Experts of a small language model: vocabulary 8192.
Below are experts of layer 3 (counted from 0) of a mixture-of-experts language model. Rows are named gate (a neuron's input weights, with its number), up (a neuron's input weights, with its number), down (a neuron's output weights, with its number) and show model dimensions 96-191. Each number is 128 + 24 x the weight over its row's rms, rounded and kept within 0 to 255. Numbers have three digits each.
Before each expert's rows: "mostly gets" lists some tokens that are sent to it at least half of the time; "comes before" lists some tokens at least twice as common just after its tokens as in all text. This comes from a sample of Wikipedia text that the model never trained on. Tokens count by the router's weight.

# expert 8
mostly gets: "_{", "hem", "aug", " Toronto", "anger"
comes before: "-", "|", "1", "2", "The", "9"
gate0:101155176139134114114109108127122100160108114144130137105115090100148104130104110080175101124102163133163124135090187140162102152130114138124141145102109107088149121125127149134115138147112129158115129135153161095075157132135100115119108101131171104116140121094131113125135116092137109096
up0:106094107127107140091120113144118121170140154135146135115108136125106137099152150123153193097116123087111125101199121096152139089160102098118118126121129108106082124123129122153134181131148155121147134136120095117150093146110099137106150091163109152120125150103129137171118129121116144117
down0:147135116128119136120124122180136109136124112135081119124121095131127115111107111078126107134082110149157054126112161168147108141122086119154105157151111142159143122097092135110104138117120143158125091110113108141129170129116123153110119129174151142150096110144153155110077120089100137113
gate1:134128081129176128145143114129123124128134187112101153150105144157135177114164098119155131118131123148136161126161126134144165129147142137125151127173144157156161155173114152175151120143153114158117116119139124073136092123117134151131140116111130101162116141125112118173106153095107127111
up1:139106099095140116105114118143125107152107154151139156164134160165150155140105128092123125104113124130133102107104120123120123086182114131130103092110111102126134112129097085127118117151127143153140126090114099158106128109194111152102141125129098088118132097147156167143134137129142131121
down1:153131149142125115121128130116139106144100130140095104134113116115096099139100097123176159137153146153121162120119106069135172099137141119117115117137144121103129116092135076153138115138134122129113146159203132156136126142107151105119115103116116140170148137134115136128105117126097112100
gate2:130086174140149132147154127135154133126142109149119106129124137166144142141064129150071181103148142123133097094132117066145099173103113155135111130119121138120103142139140137160105113142120142108136118126142101127132108123137076197170126115133145140139092164126116133121120062126086114124
up2:138119178164130157137106146091151129127109147116124141102123140147144119184086134093118115127137120111138090139125132123124147139124125142145137135149152123136137079113133147140101132132136131113095071087141142111119149114116107152153126190132148163139036153113126140097118139121107103111
down2:128101172095126154148100114151113157100147131088153095088105138105114126149151106123091159124128120120118115134131099086122164116140111116125099141137126165173092114185113085158098115126100124150182146120109179132130137110167105148142114148147117157088156175153128089067100156138114133160

# expert 12
mostly gets: "ing", "ating", "iting", "aring", "ending", "aking"
comes before: " the", " a", " to", " his", " in", " her"
gate0:108132108084118165162140156103144173103118112107169109168113172131184146166096118136138109139093151145140120168129155158121126105135121108084109110133116164101106115135139100104166129116164112125146102127162138145136120156138158188112090123135146139118130138138146137126155152102120122141
up0:087125082137122103125123175140146172142110094145157084103166130116117086114127113138106143135124130144135093126120164120148125116117086121137110146112125106163139135074175087068102102124117116119122110145151103128102114097096120113106122128097154151114180098128132131131155130112123146151
down0:129119134141113160107126140087156165120138074144159140152122142103172126118116156158083133127090135119170140119124161119116104143122134111133135152122154162183101101137125118104147146154155183159095100112109117168106120129097094153142140101165136126081126090177129122171150144111108130160
gate1:141110148097117070106127106121121178129169096110168111132156120114104084141127130117114076108107146101143089137160156106151130205175115161120172094113143146086139073130131139135135067097119121075128117119123148089134137143135130115145103127134147146140113156125142150122125109100131105134
up1:165118089118112102117098149137196124150112121095119144134138144164133115137148099136130122102126152106116130109106144105143120134150121120134132155134082162115110125094153177116086072124100138145115071135151123133095107123095128177125143137155163112092132153130158126119143099120133148149
down1:143125115176100159121187137115158106115163143136170152119164144084146141109186107133076137107142153101137128080117144103107098150151151132153115146150133145136088124111128104121173139133140180129121150128113128118130133114156121120150134119131105114150107136154161138127171124106107101163
gate2:163121143143121134099085133126127108122138116102136092138147118093150134122100101110088146108118135080111157110137172097120145164107142103120118132159122104086132103101126138136141096130135141122115087125131063140111141103199122135098129124113107104118121125132141142182121124146137102117
up2:142113138118109127099137101155127175165109121122154152125126105124139126118134119149129157102162118115122097155129094144134157128152044133150112122085121108130205139119149121134057157132130133113145119077130116119158124166118084147127136125156116165103149146103122148136126083101124130117
down2:103106151136111125218124094093156130105140142137135133157123144155186130107146116134073130123132125137150142164147157127138104132113135134125102129078141139102132152116140117148147159131138131111179146121129113121139124102133124120122113110187120129167123149124152113155146137109119138141

# expert 4
mostly gets: "alf", "ante", " Ver", " Fred", "ita", "press"
comes before: " the", " and", " a", " which", " but", " including"
gate10:135157111140151149144104168141145103116148111130108111102101118072145114148122128156185127154131138160126146104141145116112198135095137122142129119125160123084147120114122109152152132106139149146128117134131102140079109138149154142145098169102161112164109086134135115110155155142158173143
up10:142089096097149119175117138175115149114138109116118148127158121094132142112132124091132114169088137128109083096079072115088173145123153105103129150138117110164156153162102118109125091139112141132124169101090127134121155104114125159126131178158144113111159132142121131135102119168126132128
down10:143142156140096151154136118185081088107133147128112160154118079127178105161094134122105132160118153120115131111140120098109152143117104112113165149140145122076152118155098078128153106124104121129133189123124099182125112129123130110150120144121130157156128129153129057113124146114133120108
gate11:100140114117127199124132158111136117135110089132144112113135102099117127107124160125150112163129091127184100127103163099156096156098137122090127164119100115108098121147138171114112143122128097130116111125113097105139078141139172134098111145102144172168100104117097117126150115121100130154
up11:135098168125101137163128062106110117136095144177127120149133089161120116127136130109064161111095129096125190139150119124104110138135137105146110142110157123120143126088139119162122144121131110141158086103099134144114099076125112139143073100119116146117150139124111109155130109133151150136
down11:132131099142098148110123147122099162166163104144147121109129116111147111142131079154137152100137152112133174157133101168148156145113169129174115111118122100118115134130164146139091097106113156144124110092120149115128148128117137112202112106142123124097127155132171128133113129134109110076
gate12:141127154120131102115171169184141130109127105122150086098172120134118127164132115133128110090134167130156116119120120110117103145077149170137080153129132130180122101095094115144111114125127141159086167122114153133100140135130167155125148114110143141114113125132165126139116111138121097135
up12:161116180131095140158154147110137109139138111138107142130129161127129133134083123153068154112171133096090104126114157135132071148176095144170149137103127096093111158123163126128140152135119113109131077111150103103102136092165103127141108113116124129077149123159122111113182147117117171149
down12:133141152112089141115163098143077126091117142152115133113162159135089110130140105088111118128164166108115105135114136113145121120161191106139105117115130129083141153123145137149137094147132138157125128135103105111164133140121100104096139111148131145174132100100118180206134138088136112120

# expert 16
mostly gets: " MPC", "aly", " Sweden", " Kevin", "m", " Europe"
comes before: "1", "2", "3", "–", "6", "4"
gate10:129096130133120141109151095150125149177153115114123177156169146137122066077139105111142127165117107118098165118167067130160135157123133116131076132124148113160125120129115155115134144132114125105158117088112132121134147086144119103131119112157094114120134141109110121168161080104143151178
up10:131103102137107133129147156173099140139127154151124101162095145170136109141158134124150127117090114136135114148089139151132139119100122077106150067182063114112145166139136095092132116115130113163105167119122110143123109176126149130111159160128094116134146119141168160144089087148112125122
down10:114146101153186175121153139086201111128118102122144130116142146135104102121120139116138135134206176108171110113144156112117140129114164135140144141110121126122129127125156137146112116141098113080155078148170084137122145124132167181134132133080125137103131165140140148117106116159170113078
gate11:155073118138128177134112130151168119155162152110133120112091134156135157149114109180117133172145183131136112113130122134166120106104093097104137135117113142112085097136126112143137115156111129123122128078150099136147126120106110109119146080098141152146124119131172167098129157123119102120
up11:112117171145097128123136116143102116137142140120100124160129108119131117123138137153166129141177139120155132171173162124118157153135114101094125156148145171097097087096131120118153136114078116148193114122108145134151113105097128111124111095166172156149106155153164124150123148148114109111
down11:126110123109143159128094129100115146113099132112122179154125133134135136132170129098112116141093096157112152117145151117117105126156078125139131115075122105119112132133145122122144129117131111120163134109091130150107140135114108103143136106109148156128115121130159138105107145109163170114
gate12:156106084095128130140143134148112142168163109146151116146128147084145125121124105136109128114065162078138129091112137131141108124138144107137109127147111161121131179138105095084120167163128111154130126126104168119107105126139136149165155129129160156153128099143154127116130160121137143081
up12:157099105075169118130158103153122150081111141139133109119127127106143117150154120097109126110144134141125136144103113168170073137132145093112128151130106160114118172091130143148136137108140128165141138095110066112150121134112106133148151119154088120130116115175157145126105114161187143134
down12:125101129121138097140095131156130072135125097148097152122130055132148127111129146168104098136137118159156152111117101084146146117127082102099113108091122115079104128097148124069100114106081128148111099107134122150104145127112154145135132144098143150146160103106120071108110154118112129117

# expert 0
mostly gets: " age", " species", " died", " body", " water", " grand"
comes before: " of", " in", " to", " and", "s", " is"
gate0:100124133144131142128083165120118111143129117135071129100124138127081140120120142090163122111138145104132106104116116127142120137130131148144150117155122136127085146138107165143130116145122111164124128107192111131149138124124124154109134145129089147138096108139168132114130126105071069117
up0:139117107121149114137178081101131083141139149080152131128095146131160123143178118130132109089151124164119160144164136136144146091122103105147133102131122127133128146093139127106112095144167150087139096170082124132114142174192156101129150122135126173144145159155090134134096133080143158117
down0:131135119108101100109119152113087116160128129152107131122193119146108132101164112098113136082143117087136150162126112147112116094142144136157138120126160109171141101151160164164107144131168144167190144119133115091112136145154123123113131142095123100120178105149127099134137147150130115109
gate1:135152140118147158128129092143150150094156091148117114089135157094096101123124099155101158113173120159155128117150182087137148140113065114123110142167152118102136127113156104106182103106099150070105139111150151146127090065139144113106108172139122121124128116103123096144096148128150106175
up1:085160162118146127150165114130140089144155124106163143190121122116133063105158056104124153142140136107138133143105144102118135139102134128114124135101189092124126117116141140122163130099122075094096132142126182129130122151106075125178099087180151102118140131143106136157110154106093142154
down1:118125140160129172133103125173125155155096116096124113116174145158122108103127099123116050090162134149099124145123156120123148143148090133127144130151120160079159106129102160096098123141127137106126131101078120107107116106107135132167139124137173134118152119101110124132102139139152161110
gate2:107122111117103153122113125132087161137145090124103124136114115130136121106098132113146150170146113158128158131115133155132076126146159123144085090104165137122127149145111167137067159119143142136205157133115166139103108104090115134184129159123145183096155172133107116119140145115113157141
up2:106146117122107098126111143132163130149115121134150111146170170095126141153140127160133161128166095168110102088111113136131134151120120114128146125118155129142080120123187097116177098156094078153133151157158108158134136128126130161098105159156135168163125068136127106091132145111131159122
down2:124114116123130098125153140109130099149158138136119145118129139132131171139121086093164151089126104139122173127112088184155096141129150110152074111087103103135137124092101154097135150127159153103184108143138124111133129112101095158093121121107087157159163113178095129147148123143145118172

# expert 22
mostly gets: "ult", "ests", "Gr", "aries", " November", "we"
comes before: " ", "0", "9", "8", "7", "4"
gate0:130141152119154170128130132168129166109084129127149102133143089113107146113131122130116163142119109112111134125081114103134096116149133133124121142119139127142085093149160115083124110122097125111041133147176086126093148140105130148156099132137106117173151149129106151152150158122117138188
up0:149139139099130138118116128123123099124100116130141118087135107108136107116077135111129110128146187141144139142158118130119143119060111143111139193172141090115157147141151167084089164190094106160106109080112123097079149113124141138159110166125149136139086132147152097104129108110115085168
down0:153129081124099086147091133147105108176134086086150115136144118115137126136142126103134102160167132145137110076115161125117143126073148165154139118137113083141129119124128153115160106130176132090137131135173174067119114110139154128147129134187132154187130153107120160110128127122098121104
gate1:136089139159161145130088134086128117131104122127148112134153141120081110108091109123158152108146166107167098126160140096136096084113111131123075102112128136135116178132138125116186100134135143152126103120113124129148114122064148145112162110130130145141136167111102123144100130169138138116
up1:151087128114137120171143112131167133129118124151079126162134119098132143155137141135137141132180133100147116083116096152146098096132178086129124108097149123124135190138136164158108135143129115142107086168107124118117104116125129113120092159129097163092177129148138101132101105088124107121
down1:142115128115096111115184109091109138118122116102094132153144107114171053178148155135096121157187099143109120127124107149114132140122130133131156096094091091129148120129132159145146101126142059143113118117174132116095121137121128124099134112180132173136130169157127062141160133113136148125
gate2:160117141106133136112139156112133125111116146091088125114083120139128171155120145119155139146140140140119178122127068116094121120129140100120128107136156160080091113145125132177142141135180072077127127075140128097108124110096112141145116088103089091166108129120094135143150099134145166133
up2:119034084162158156160113158141140142157100104129174130140154159143123108137137183168111135139140115121112083163128145126160118109106097168156084093138122113162149149137132110114164106128105139170154138107118102166152117108129111136074117118144161167102097135120083109138134101111135106110
down2:122133128112129135134161131170087132136142181142146115150137169145133125121138099104146104100093112149169156136134128129138078156120096144137096119101123092114133111118122121086148128125123076111102126089148098153133146147131123130141158127139124141105141133143150114102119134112155116145